config.toml
experts_per_token = 8
router_score = "softmax"
n_head = 5
rope_base = 13400.0
grad_clip = 1.0
doc_mask = true
Below are experts of layer 4 (counted from 0) of a mixture-of-experts language model. Rows are named router (the router's row for the expert), gate (a neuron's input weights, with its number), up (a neuron's input weights, with its number), down (a neuron's output weights, with its number) and show model dimensions 0-223. Each number is 128 + 32 x the weight over its row's rms, rounded and kept within 0 to 255. Numbers have three digits each.
After each expert's rows: a language model's description of what the expert responds to; "raises" lists some tokens whose logits its average output raises strongly, later layers aside. This comes from a sample of Wikipedia text that the model never trained on.

# expert 41
router:111175136106109118067130137121119180142180086158122175133163181104113103139074070189168179149141102102118130124090138070067189093138157083104073109172149198186121144158114095083142085119097107129095160080107110129116142106144104148090153117074085122110130097089140143129144121126142131162170216173141142098134157111145101103108141073142112147087132118147123086141081138126064154098124083078094148174140104095107120089111127190137129132155159134112143113113126102164105120077151105093120119107129083091171101145137167080143142102132111128110184180073129131071107121162081140096087123117127150117128083154122150164110166178102134177124102132090089119115131138155010222124167
gate4:102114100189101109134174084110188165130123140141159158171156155134170090106081083195105119129121088141109182126139103161102163173068103073131138135137157058186170101140078117076101157111112159144122162119097162095158178107168154170105127107144099130150107112148131182126120157142083069116191170082140137096112135132176197116160083085138129125135135113110132149152103138112132105128157158152158138065137109143126110184119082138166151062130144167097124136173102163145108201127160153131138113060088138160054108180175069143160131116093143105148118178132123173104132170122137134166043119143118120096102101185136178122137126159124122150116131075220108094145190107145106125113111
up4:087125113106089155140092132183168129176100141064187116152108109126091110118142131133119091087123163097163085113124144084172117149161146117060135181177098100091153125153107125183178178107138141065123124081120087119115134133118147130185084150138112159120082143167106090075079085171178154203182148165105135106129147165092155159163086142146143132111092157112159129126113151054044112137106150163139099155158108133179122073141158070150097131054122101129094089079166122151109079108113169052129118132115102130193166146174099090137158081122130107081075134159160117126185183126127141128125147158102165153087166092105116156150158107177175137134087119118109154110178173139160106146134
down4:166157187114162124139108130164155128127154139141098123175075135119128106095188150122158128137126102130170142147137110102168167155153115160161065042118110119096114173146160120071148144091101169150170107156134140146076121098089124103115117128111197140098182156099122071233115128143078164125112207117108092122086159135167122068118123089163136143136131107141101128111105109188141119131145138175085069149098172117166121103089151116122145130053131123194139171078105184172122143100149087079146192164140164185064111103152114154136087084088144093093140110099115056131140108097149116161148137142113147120099101109171147145122039129136164131129185107072070118133146151149148176120136
It responds to: Word-start capital pieces, mostly O in names (Osaka, Odenkirk, Obispo, Official), plus Ni, Su, Mo, Ne, and ft after heights.
raises: "ver", "pen", "ly", "hi", "ut", "range"

# expert 61
router:083114123120137096188090123143131119111080103113096098176099160131127122109096107104147073129104189114127195153172099069105145083142141121114103119157131186140148105135182145076080165151193123063163140111162164106150147107190133082157129150143192112155119143166176056139180140104152091081140076057157162109127129121082116088124098177147192123131117103103058157079152165152126102105132140138093102137155072113097139149175177084072161148124076099140101118083083087180160164109136197107164155082141154134180166112143108064143144204124118132091164097141130139147126116083143139102053179129105115132157089148145111132130107097106112143118147157151137086111166116150111092123129
gate2:088097094145127152118124177100110117175078143193104129139115142161140050069100080159118108113143068164091129112134160136155068166118112094135103123128116183178178133093187133148160104069192115118101090146169158108172108159121150151107147091145168107112139086151075187112113103141101095120100103106125114065119060129168093137072175091115147086175072153108159134093167168065140112130149162069097141097091133090086177111105142115092101105154076078105080109136062139091118106126184104129189111106146146133132172103138152124151154106131119099170171138180147088132117129161083161127122068097143160093181170110096105117176120165167158138155154174165114084109158144140122170131127
up2:105107088128188150117107231069098101134114120158190057137083160192144093140169104130120149098138082169123090126138182151152121113133137122144115162110142134159147119079124110136140112161159101113135126158117133112186099186100136154129161113121188087125098131099141147108093078145120095133107148101163078133129111123119126134121208102087132059141091083139142107161157108075196123087132116088080139080066084046068089129149095107092141169168120070173127101124127126133117149123136083087140150212138098109105112140168134114162093093148170086172149152137125054126149154137086138151113104074129177050142190134132076083133103134178145137151148114147119096091138127111124110144084
down2:112128078108188144095096124092125131111121092125136137123066091154095199229139142074113171149152103128116140067151168111043136122102191115126102140060129093093075098134181082057084151120149117114168111124084147140132160149170092100138082159106159126155141094138136123093179133140103191098153151117147111122109106125110138146107174140202168118110098098145141135182134143082150136148130131182162092154097103134146179116127127152082129167134176173144145143102128133073167115199122079092141166184134141138108121121117160185141106067085199124113102121137131085107141167141199134137072162100090115112103103095077141137139117124132124080095148095053129127145120116087174179151142
It responds to: Word-ending pieces like ck, low, ow, ell, ock, lock completing names and words (Crack, Beck, Telluride, black, Brockagh).
raises: "ers", "ing", "er", "ed", "ade", "house"

# expert 20
router:109058159140125140116151093136130151110143138182088141180137104105129119153142145176145139178042128128087186125117142124086058108136131114132121048064101140168136143150141132131136163134178100109136135220145103133110117135166135160166161121118151141171117114134090155156091146114117047132175180191131106153122123146160088148154080137214192168104097097170131104133048116104084100096156133098107140165092158083103148152140157132151121070098143072123126121066113136110110087140172130172108117139147169133062129116146068091110151122108152171152114125114091172181139090075121098121146161156150138134160061120101076133113151140086109090102076117082148128102088086098089155079155
gate0:168156096151141165162160107152150125121031135165157125177161132080096127163199099172096101143098147086090144127086226113202144179100115119088163149104114121122161154100116199160113143132164150148079168153110093120153076118147192082138142179142132149148148153113151091119150161121201106136179197157119171120138149158132178118152112127107121089138123194139114150121128127140149090123108145095121126104115116124126168094083169181141102149166127074042126104116098162141139128152154117135111109166154172135128120101152146117087156129187105142109166138156153138134154117120117195141056086119114114200107153155180114151059104064177206102085156123149146095113115139145125125108131
up0:125142135117102170160154105138179086106077186106112118111138090108119136091139095133103088167106174110069182105100135102180168125104156127165151139099121111115120180142148178134148134083076134183056161124133111114139091133147148122149143219141090139129118120120134104158166149139121153130187200080061154139101163135158129137139085155144139106152112146133148148080173139157141092078117122049130165063147132149071169116129129144152116124117145086092120077151183128148170170175168101090168114147128176125099121140127142139057165098130050138149191158206146128096161127122125145152122086102098118147158084130111133197083117083085228085135124110125096093078107158122170140133119
down0:162128092141140204089064147206111064099167127093111067056179163179135087110127160130128162091167164170094096107091074118149151092139142137161135170156104115039147102141135144164108127093089117174117090137125150077175087182096118198163135142125100198180134079090128104135108106176072097097139129100110122119077123070101090099081120159116115181134082151097151126123157145153128183144094119128107141112136163142107134103093132175106135123111153171105128129138168161138113166087096184139144115131124145137128122191074105155092094121120103101165139103126118132146158153146143114117097140142115134076085172189119118080107112026163159143130116118099164140095147165151096141182154
It responds to: Word-initial capitals or syllables like G, V, Ch, Qu, Bo, as in Genre, Veteran, Gonzaga, and bo in westbound.
raises: "ill", "e", "il", "ive", "ate"

# expert 56
router:110169104196116167091092172138073181125168209089100184205091152217115162133154133133059107125149155112131109142164120090092101098110109120164103135112148111106121065179062144101157172166112153158133142134131167143072150127074103110149113132148118091151124149065146135124084126158120100143126096127110159130104156160122052107094110171122150162080067099181081112157162183182137096110159119151135158088129149173138070144112139121167096179180114106120144123116134131140113148105104101141095138120097161123115108100091095134135078112108111141104118092140125130075134124111115132128200084167101099137091127144125083097125087144144120076154028133103132110098152110144176145147029
gate0:102105107143130159118121163160070139132150150104165123169135128155072102142108158165127132090138033160099164165125145161163109085116127145077174117101089104130137110141136138123146132113158128196146163129134092102123141095121143173128064123103080119073085173128115152104093100122063138166121130136106113107110173175180123079063107190054137119153187162137170148114092136190124166132144158171108152092117146067203121093135110153184174114093149099159120055132131119150126170146148165096114083070123082115159135123084120153079127080188140195147081106093108133087132098107122116109069122137116131128119105123111130115061148120120137086218152113105080161183082072143118147114138
up0:112149126149150124048181119111191150157178177063163113147071158093090109118116154135082129095128108105082192161125106167150133181117131102085218179097103033109110124158137198191151089151137140157071147135126102101116107157078106096126085141133147172119129154135119133116104135108145147127132179163079151145099072114141107093150116144072148123158051176123131120098147127097164145148132148092140171101135127150132137117122124187131128117092149059156089126106140111141140131101125125109136108080135163087108154155121129174063233155142089080145089118122139133136132099095177098130117090118102135120124158124149147156097146133178162102195167136104058157153153067113139162099183
down0:157084135071142163099135132148139097153185121208104178066131109129126131104104062143119160117081135072140119152129145160135116166166172087105172125132107161087109104179116149167146133166102082090113090131066131114154079147103090178096098169168103097124182134114068132166147135114121146112154144159127191128083127148098150125130133140166125135094094078159078178107123132179077151124094146119119130085133178123095149112125158101159163095174125164141151114167133125143114145158167077068091207064194139164165167151097110123159111176105134157122142148112083155059085096099104109150145123085090139160159192149098091132129240150171159130160069131145121149131098111137115130156111
It responds to: Inner syllables of names and words like sh, ant, ju, ra, as in Ashkelon, Cash, Santana, Arjun, Israel.
raises: "ell", "el", "able"

# expert 25
router:178148173068144095134190124105162181148129177153160160120093139143105089125132142084157138123090138118165142152106158118119189128073151076077104131116113114146107090113103074186147167123128065102166156141121165097154086106122133144183158102120145131123109145083171149124080172136127076143177176148140127133139104064141040134133134113151092115136130138164178092194127134129139055181155121167163117149099092119079102167071150117124121155071107178106142168110173128125103111061101056123113128140199129142124130123126124171146054152101145137185135169152103160089130147150141124126126111104233147064126101184077148166126173139144132116192099159082109121118139119122097147126102
gate4:112074122183139202104103162193122105148127117076196138062107079108110131086183186089161097113152145157128115134149134149219133079094131118191138090104119128145130113126110149169111135239106127132078077107056118122075170146085143081102110153113127140113093140158162084113107108124115111151163105082117136117107115210161115161069139134128100104117110154089125128110141091128146087102150083109068159166125115114141122075148139131176116154089198133117120119144154131116156162153135137121128201095152129102137103064116107152087153146117143109160088107157142073119178132164144105137189107130087108088171135171148125090156095120176140128093123108128102162111164182205153149134159
up4:152121124190167159114129161103138119145131140126075186074116083115135088070146152154165157134171126042086110101089165147168157174126090148118115167083102105144095144145156168157113105118085105115088111153116031121133129157112123088133156121135098191174089156081085142133125148126135154133104131126152144110129118155199116088086108034137118152079088102113172100115125136114131109118173123102135126101028191115140103115121125175167119112148157128121121161145213168071164175176119084208119135143157161096090109134153105114132116153079115133119086164137157087138106107129151132119126096145174096103140172161125144120130121153142198098093142081137087078154074197119171102107147
down4:128082066151135172145104115159117148186119167132080103152091146075122104171148113129078149091153062142153095141111114129095140148130159096115144122137166122131149136135149191150073082142085105154088147152194127099153119179085120179107142138110119104074122111183136152149107190135098236155110149142097126114160146146100122160154154139160068139173085138144159122154089103071172134076143140151095127161147125120113097098158064183146111082107138091105118165132100117140057080106118107136129137150144094079096103095120167079156181138128048041138112147149128155088153165082124096142106130115110116159157114153126128066129082061120118169126147122199166126137185144141148110079189
It responds to: Two-letter consonant-vowel pieces beginning or inside names and words, such as co, Bo, go, So, la (Saco, Gordon, Nicola).
raises: "ttle", "mb", "ul", "tt", "unt", "rt"

# expert 62
router:110066137087127125077131136136082123076091154137141158109098086168154098092119091127198109112067161114110129049120070140176123156133141088172109103113126154149122125177122115164094111123111158153075153172069140126120150158182193126143161085157121149192142102114124146150168124128083114112113070170077158127088164067085109115086154139151182121109134053099068086123089124150081142117128155109131100117147191079139095130136085139161154055079128113115126094111102151085105156182146109154147089209086056169106142161119178109100079101095111127110139094077165182099075133082140093146102119144132122065116112153113121087083144137138110111151125142157107122190105118107111124108135
gate0:155177140098143164108106119127081129078165159126129145136114094124144146088167093139139123114123081084156144048142094090112094107055088112164130112108150173141089146186091146147109129138124130069105150168110106030159082162082174125103130140141201133148155136091146130167079126171197100117055121146111097134086075134100105129207162124083087175131142137136094145050077144145135142163125076084137118142117073125111157178074154122104098100165086085142107157145102116170172143074098172134165091118142124095134143124127183141093126128078140144085091124093122097143131152126115170161165117132133146187117130101106218105168127082120118136145123126098183130108143064111153152163089
up0:157165111142110187094136087126135066075166135133139076113095117139106149072115165091144178114148169085114137106141125138112122035028073148167167105129163120121144092096100166120123140124138131133116144154102101042153126162137094122067200104100101110151120135113145104178128160145135070154097118131115133169132115107103146159202203153095146147064137126185103126108103130134112110141134137060098148163124124137105109136099114121073170149140103071128098159164069184081157111118095060144173132097159114091163132108152094124096115182163085098139125091133154110121139182054079140150132166091115130130173106100139192127140159114186129099090127160106152100088093143092135072104128
down0:138191096116114114097071130106170131161164110097070094088139083107115125102115137120166109134169115135163111146089093160134109105107084101132165140119194087133210135156167096119151171129106129092086098156110112164140139115126150101086096173109102140138171141129107127157067146130104146111125107101115157140136169143171154167193141125154110112127191155155106121073143088100130130145160149171148159182126169113117224181124084060083097145125168120179220144134107128119147157134045130118152172123157138155160115108126113137150119147110124110099120146113095179081209136144144084117211109097095071110153152053136134134058106129155142103087133084175075162159083105145108092106147
It responds to: Single capital letters starting words or abbreviations, often at line starts or after hyphens, such as Enterprise-D, DEL, UEFA, Mason.
raises: "au", "ay", "on"

# expert 43
router:127110158187140187089083130157089127117156141079142146110153118148118145084114187089138117120125132157115132166136084146135080149064142137102180126095096097162199156132140142125148110062086123104105110174175165130143151102112171098174098172064102159184140149109107201141127130169144097147114180154133103073105116194098113133218059147095135178150146123168035136124062151143113160142152151163148091171124117104151100085150119103151116146098132132147123149064133090127117118091114115086129083103170092167098131141117099149144114121169097113077126078101041126144148150115083115136140181110191152083163144135100094127153149111094113113124130111077179146070117129067127096176122
gate1:164115129145165091129098120135118118148173131166099127164108100127123078110103089098099147143198073176118103056104077129151113147193192141101113124118051100125150096147190137163152130093160149128179139121238141103164128099126110187112113137078100142144131141084119124164129148115123143133125130141186161053141136101130116097153107140116172129122146105127118138138105150189156113124164084120140084190062102123099120119159121164068136063153144132117060131152083209170161185187138116115095111078137141118157094090117107138227165163147113117110102088141137138046112176150158122148141117117146130078151177103142167170068145155168159158146140101157128118140133125159104133149096
up1:129059108145172084160060108150118131154131091203111105141114090149108088103107119089084092144184104149151138082074102157126100120138124124106128140113076071130114075188182103135156146132204143114168155117209104091145104095117055175137129145087101114120119135096150166150071052100136154156193102177152155071167097095136128095155125141095159124139134176135125162136093121131074095116150125148127151174070123116119125110187107135099108094115126133125061133144100192157160160172133090106090143092105158163165071129151059069202120179170163088129133127155145105077120127167157084103122146157148168114132131114134099136100141110150159149154153117120154144147076146112108112088073
down1:104178123084117063114152141124117189132157104099166132159114118111101078175130090109167131133168189159207113161137190109123129126111136066159117207160136155096138156155119169130104078092111108065120144082160138152152096126119158175119160126131117098156147107152163130186103103197094093113170161093096158134135113159118192182150059099130147121109174102101135102122136140093112121075149105094158167155083128143186096120172151137108149075129134156123092135119128092083085082149135092134071108134114094151165127086070141099119139114141138110132148105159116090164146180124165159138081084089096127171167144079175165168129108180141123090186127052057092171147082131153128136129078
It responds to: Inner word pieces, especially ot and mon (Total, root, phosphotransferase), also ct, ch, mit, put, in names and technical terms.
raises: "ball", "ive", "able"

# expert 35
router:096144127097111088074177120156196110115173150143147119199147127118123078144110129184161104145017107129128173124129124161103128122146130122155078067141191150123054102158117125092160130122204120131130158100170174148103105135114155163125107095112133106144147113115124122158073115102080107151110153160080165144168120119150161162163187096116097175067102128072163186102056157117128091139167164071075090192133129187136153164161182128096188120170117182132108096187111124114121162130144079111115119134129207128169126086112117137123114142107093152124215124147139129135105131093127098136144097110201102103136113132140169119122155113123100125124167106168088098158144149084099174126157
gate0:173124169115105161067100084175120083089189167180129130086080112145166069112116083086072119103134102092126134073115165104144095083127141077175096143129123118155098172191128135130096159122099149070164094131120140156119154173122090124127154161179116181128081060126141104099100144098116109109111155132127137066124107128106185113134128100129183182091178151138088117061140154141126079113107107111110150123079132109090046180126127049034138125141085137134057145101091102152095116176061111178087143158140156105125104109127180126115141150096115044147082088126152141107115084141160169150126107132062150095139146130154132107112124125094134089067098154133132122136114132128101139112117
up0:138100135207142140147090069096145138114173155120137100078094119142166137146145110100149107114146099114147102140118129114190128033164134166175119162172114179116155157160140104092114162100128147086143097170176116117159150195096112108132171141176157160077047123114127124131146096108085061165112115147110132113143126135030154166119152132111134156091096148110102086119113112126123132122131165170126132157072075119153077174124085089060159090140153122135145122146109102139126104138132120143139147195109179020109147126139159138122117145108146121175098152130124115072033143146156165200103082120069136127167172103130159076163114137123076115096076147164152185135142137164122084143136
down0:154123157147131186084095124138166112098138071068165073101119154113117109115108172065135142114105163176144134178097145189156148157027171145147111090146163110162147152162107144072050088119104171105148108108189075152136088132131131132132104093150100116101147143135137121078073162178172100129085104097135090145149071052109111120155123124140121134130088150140130130133068163130094086110127114072174127117176109115133111106072171075145156191154093103113135138184087172109083109142067100145131124156158146132155095144136176125097141159129219081118125115124133144083087130161119155149161161157103187156180085116090127143112143130152135111122060148113120143125083185116092158175125
It responds to: Single-letter first pieces of words after a space, especially H/h (Hindi, Hampshire, hockey, hit), also m, g, b, Ha.
raises: "or", "unt", "old", "am", "al", "ill"

# expert 48
router:096173128110118117125160105121102084083135134117186129137129058115192121106079103143157103173141146058161136094152078124185153084163071118078181104120156141152123109163108106114091143151130178100117167117113114116134127134113087052125124129152197149126153136095131153177152104113114133067111049199079086155114135162148146158188123123139106091079115103122064146159107073133104133148148172115121154152121105196144122090076142141136126093161130180165106141158170096128185194102134140113104147123060111133103168186120138129140167172151145115118146112109151153086094168112066106120093082106140146142109103090121141148193089188104082167100166140107110143107106178196076116095160
gate0:107156138149121109177052167152080120130186084111155101123113126135095116157118101108143110144097109157187118145112161180153150152168143138117146143147187147125135113112126166085139111149110139171151111083177131113123086145153118142098155122115187176081104116102180123107119143085126099093092158086137112100170168170093110127144137131142112118141130152140124206147136118128175090180100148123109117161132129073140142136104153150093137180132194134135151159153175136134143077092133188163070118123107119201056152147102115124070117194155116111074073147118134111138108106140112215135098212145132170182114113144076070076200141159156081152176155110121118168081137162109131165142029
up0:177207069131125171110125140151107093112117075134186124097130178084078113127163091093127082144117153073125182104139118103154084190156188192103137130124169122108125115114141159113119153124115072153167118149104147145141091114064117070109061123152119140114127114070121088108102165094091129104112127106125141099119213141166122135151115103185164180150068090152101115124160174105150143155151153138109142157123163102133143100140058149118128114156145090131111120196077181090134129157105172181094092128097148175134110154125089114129138133103108086136137179107154132101114137125019239147094161081131113131144146193150090108143130136129148118110154101167091149104161147113089185127099
down0:166125130090165122171096117106130150073135132123107121163081160193120088136096106138151149177079104126178174113150182098119072122141156137131102112119141147156146056128148137092107178089148165122111121121084185129098128148099134108179146187159143091142153123133142131133098102153148112070192156151126098146130154144131084086175098162108121105117159148169148117146154131086157151080131083140159054115145156070156150165197156113190205163143116128131122170113140168056117143138113160132077091096181142156178115210132127172165151139130072144095067083221116076132085097152123126127167113127106145104152174152170187168153115158161093159091112142093139122071093146137154138146111
It responds to: A lone letter s or short piece inside words after a prefix, e.g. sub-s-cribers, ves-s-el, on-s-laught, plus plural s in needs.
raises: "ign", "im", "c", "ur", "id", "port"

# expert 9
router:112204117107168207149115100122098183132095176098114140123152171071151093162094149149069148134177159116127129152135119127143109108119141126127117086138160146108140097133105119150125132174134148147111083073128137095143180104167108097104088132178106097147101135132136137139139119082099125095172080129157168162134148103113123040140140167178202153068111095198089104141155066114118077106135087121157169129131166125127097114162093108124039164062179133035113121110140092120130168171092133050142163128140082059106124150118119102170174164073112133133136187138135131166159096169149115096146113179183150166168084163158109109147128086174142121147111160121147114107136164171146112153097
gate0:166139111179113161180119180165057122154147123153121132136167128123144110095070107157156080161129150064164081104100143096173103121092097100122126123143116098160121119138123121140121129110178173115206128105144101089111140119153160156102124155073089093129142145123099071118081143110124111141190147165111103080144125197114147121095095058096144083113203111084143129174102188102137112152130190136095166132126131180177146067154102178090115124143093081098183156122079149096117147171131129131092121111115104121147183182190105160105149179123151159059094109149140125048104150127075093076084088125126164191132080116091115166138159102165122127126126135108084118186188130131154101139131
up0:078149177162120167110084188129082135132184148159137135142108100161117108136080148132128145156117181047174146128136119137180118063096118101186071074085118126146123138164090103125178102168130170132146126141120167085160090147089149145069115075125168141130117119107118101131145115138122079137162117099096155095101124158159173110112150062158120130077182111155123196165071160107189098130201193165095187149109153145166126130118129114147102173116118116119118158168120123115110140145176139157102183109141103086155175146201119175049133190113153149115133167128117084053069160105077096122163109117117139174109090164093097093100123142189113090144116110103127134133161147152094147106143
down0:147083114087095108128107124124128095174141160160145151105115141160113100164130094155094103161127113136143127150131126071138104160160156104161134193130101139142141101165079159090135140135119106098144144095159098119017152133144162082165150104164135113158110066119139163110158121138112065147157051147151134112087114100182138144161155127190128080165206135115060134111153132175058107153131086156125145139143155137206070122097148078192113126146148111142152104128152099114112110136115110109123183150154228139118081164106090124187149181127126198097149132103122136159101120112114136149126114212133127144145192135021153146125117094160134119158170139127129124139133075111209127088129
It responds to: Word pieces inside surnames and proper names in tables and credits, such as ight in Leight, height, Hurst; also Black, Gold, East.
raises: "in", "ise", "ine", "e"

# expert 6
router:154088113170047091109129129130089110144177133089078123173094101162158162130099102115148140113128083112118145134173112169107145111141071086096099134096102069129115092174149076147146131140155125178084143125135142149116170139130111104148131162138147046183143129135104083156163145207132084188132127175149124170123191125120119121141124114157123177042095066197097124151120079127129085157108126096147113095120130073168055113169160111155119080145103171158104165094150105133197107146171122117108099142109094141143187162182097099112097136131148132161071110094083075113146161152111117125145108157156113173061152143111127105107097149137044121121124133150172121059149129141117044126115
gate2:184135099173123141113108085145157144131049101125138112141184161101156112144119094143152129129153093084170137085106136111102124112157099181136178133095089129094116160145159173139122112130148176208195118120178137071110165129107101158118147126157131147116131116115111125172156160125093147117102140117121178107107167085110136168159121102142090125153100123067213166191146162133198163094118094182162046082097076150199121139109098117137198194122123094192118126165129112131076102110103161159058079125072131133150079092157067100160131149080165130086087147111138099125119143093086104165116113152126137146073147147125050169124103112118117104146103157158146110111111075134186126133128
up2:165129148169106111188102105101109178111106118121142117189160196106163151135132075170151114139174088139171129131127169148138131114121103110142130123068088142148147121145146185142143136140137156171111106081151172130113138131090112150137086139059080174134099154127135106161161112133112100123139180142160117104103122073119157150118098152117097125142161088135230127188112161164174137094085127200146138053123074176146095102137161133064206176132135126156100131155112074087100119133092190125091119077120140107124089093123072162117154137127147175103116206069110087122107102112117128126101096084126136172122140123099066154115111149137091071175132186171175109082141076145196098159158
down2:121152169163157124117107137115174091097123088075142110152122120135100161118126112148063138144188120106182127187151153119139083171124132131133141097090157143154136136109172169110140083095147084125141066117155106099100090094120067119102078159106146154175101127148108074103117103153160119100128167147076196118083110140161153115147132137150163155112110158099121147127140077078102130183114126143156159131114158153157059127120117112134077106113146150076111093198095107127075070111098061115158147179108207118115127107118070165142100216081134122129170118161069119119150107091171154142101162130135108114031174136139103132171133170165141124093097145113219108100095139057142170175100
It responds to: Word-piece stems inside Latinate verbs and nouns, often mid-word, such as press in pressure, vent in prevention, ut in executives.
raises: "ure", "ue", "ive", "ual", "or", "ion"

# expert 58
router:138149121100104091115141169105174117148150143104093150110129149172097124131103162139161198082125112147160134180100127116141097043133103080139130133165070131136107136073137098165152104134136115220132121120140151082111127119061093104081188126071108189109084165128067100078111145100128147106144141158093125138101141047086141151156098130161065070143208185139167148133130131109088127133112164139129148107125150132082123090120212140106144143090125146121151209141165149089107089097129161097118155170145172150118161148137135064114143059145132131124157127140123105101104118183100169073141089082160181102168143132170184191138127113123138079175120074178121120130149152189136139122113
gate4:149107150129143089155116112122165128113149093162089103067139119109118132188152120112101155124122099150112133102064053160104102120049150121165171153101147078069119103118187105074092119111164074061131189150073126113119138212151051126132181159154128185186179108109159105128173071113186134152114155117121128133145078134135137151124167104149143178106095139119116109133135150135147168143158117110158123139104102078160171128114108129082107152106071092123170106119143180165102109128114078121085091140152158105077105154075126105111115126135141060119096130093128094125145105170062185121184154166146084163109163121141080139134151191184123194088173156161121126163164123072145143123137
up4:167112131128114055136113116134130114164151181136069106052145115119149160176161132086066131122118103153138109129026067147091170081120159129111143174119168104105133135141128131054092166159108138096167111125118125130131119203187054164126141179184155113145153117116109133098151085150110160163134195102135139135136093156139183180143139144164118154088130143109145090137143160089145142108128132101140111102143115090123164137162104133114141194092097157103131172075114130088129104114075100095150091089155162118107088130085089138109135125139120105116117120127101095100166115143088232209169184165104123147111143153143127120165128133179093104121187171145153189141159068051153151101146
down4:178134091107215108156153129122145114137145149131108124093111106165122060086073045128166115186132080127154081120164069130156148129160165163121138117120134136128141097109108138105146134177141184123105127048111189094084095168132119147108117082124139128099169144149127112108131137155124121118178115154137118154166144132108115149140157148132176171104138157078082092118079070190102144137163137132055180139163109087068101142125169096137109101085118116176121091089205146105124102146138176125127164116175166128178116135083116057129140086137153079082111098110140105183178111117120131110135100106181140097093156135129131148209202135116167126172093151102086164126138098164071200150141
It responds to: Word-start pieces after a space, like re, con, pro, mi, ma, sub, ba, as in revival, midwives, based.
raises: "duc", "ce", "d", "s", "tin", "t"

# expert 11
router:143113215097104096060147104135075124158156122118110113120128194141154115163146142136135121158154147081120168193172156138106117139154170142163172126085124146094157190141169133065155184139107139153197133125103126144116122115199132135134122127075132099131126173097151129141159160110070169152146126134067156118159169141137201205123159128071153107105106114125170143124092157116113087146152101062169149071181166159131155176126108131149181095120143148131109148155092083152232126134140142128099148117134104141088179165098130124115146170134214178084169181184116122113157167124151104153107107116098134181162130170164097118212106144107133125143159140149131145121123173094129158111083
gate0:117118184148165122105153114144122086109126148093156044095161132121185139190167167115134145156077064092098139122127164100170118135138099178119149088138169114136153215174167102167157138132137118181089115109113190154130117159124120145135113147163150118128123144168164127141137109104123127158092132175151129092127137074067081151098097089147159156142109094161052120101157105101147142108100096101147088104151100111140139122053083118086118165084115109134164113151149176120140051138118093146181111137058216104132191091059093192072131141172157122131146129126147145160092148115083135144111120149095110195132068077127149140162113130159162135084125152090122093101095116123184134066098
up0:109114130158163144118148136112091101072111156112116072086151122139142108121148129081140212174085124110123174131154188105172102164081077187100132096144198091127110168166206095104181114138120089189104145152086152111136112131118131076136115143140122136116137120190155106180157081123137170111088158080162147142114118086111094113134116143135132133115095101080054063136164122147149133113111063123124099136140124100089076145084102092073116150127130126108176143133119195064150074126146065143166153120073120108128139130091106163122102142173103111141131094126125085129149150115060135117118115160078160145132130064138154090163156095137171069130101156071089125085094140129179063054166
down0:173121017135172215177085122123093132125149144139140186137103057144109168159137097082185146116143102163143159102046144118127096117146184087155163126113107118081108177123103136138100116092167095119175109088128142153144112184166132147154126185114147161159162139117101095150115082143146150059156144130129157126162176161084108113139168126124138109129051161153155103107135050182146182140160126165135094098139092142076173118095094156163092153146186126198143179121174116138096105085121125136119114120144158101172091129117152167157153145069166116112160051110145183146159091064111139117111112134119107091103125128143169155141124049105136136159152128115110091117124121152115083108134
It responds to: First pieces of words, chiefly c and cent (centuries, centre, percentage), plus compass words South, North, and trans, San, part.
raises: "ious", "amp", "ral", "red", "rop", "range"

# expert 45
router:065160039104098154124118126177136088119129103056092108159125137151132133120095141157134072147120148132143149129148121185163090113166128164087142123118083191178075173113088125064125111110157124164135125107142156179112197168137093132104113111095103097179160168158072110132134092123127110084121126105114154131159171129085160154206130160112159215116121155162063146154147100153121188126127154116100169104143135124117129157136143090148174113160049136147165109138113143085110084154135109109066139173169201147166164170109103086119137104141134125131121110207066155176097099129138068160078085163103148125120139127173096124145060091113088120126165107136104094141146190172148131124140
gate0:069141120180091086109171132098116139178135118146159121115146098133109124122121152134075129122112069134148117130106135130107175134098103126122128138186108109099126108111102141092157162127144147147110122134208148096119097115139139106122136125113123114122130117140135080118096109146133197119228123176137095055094143132130154137079072171096135127172134118097076171152110107132153086080141195142140125078178139092098147115110129094139143145119125144138181124144098154208141145144115088185068097121132105175145074165166134175112093044149165108136103060194100104123107128098081139138093184157113123167099135104120164132177111146141117128234062146153073093202173164171111057117109
up0:091102158111110054056173084114109161150147109166132103136104105161111153133094222121094166117135098138138139188121099102160159103154128131115136127176141080098109163122130142085103171172165128127106110149171178122106088120128084099140145154094129116089096089111118162149127060108132126149161116167119112094106089132167164148045102167111106106161137117066106165130089128186142067099096133131142091095125133067079107143131144148134160142143165140077199130105095180175166093118166143162115136154170127168082109132136177176118090079126178122084136085182127138096111189153089119166113153137100135071093079126124161100189145110169173131166035106108128122170135149145111075120159
down0:151102116124158165123172130122103166104095050102126156155155069112084160104119123155127161108088056075098078081036110159128133132063100087158151098159148177141099112140112120131136121086142110151124113099178126162158158113064133102213136077080132156142119180128141150110127146122132132082070115076093123105100135160129114150121119089142171161117113115156147147108095084122135077126129111142174101096136085164110158121177125141115077164148077107146146110123161130131095129144093103160179151112103106119151106106070115100120159095152109131196110112136127191160198105082136146085096113146131087185173251091062113186160168129113112131120158118102170139151087148146137085155112
It responds to: Word-initial st or St pieces, such as Staff, Strip, street, stolen, plus pronouns it, him, her and starts like gr, tr.
raises: "one", "and", "u", "ep", "aged", "ock"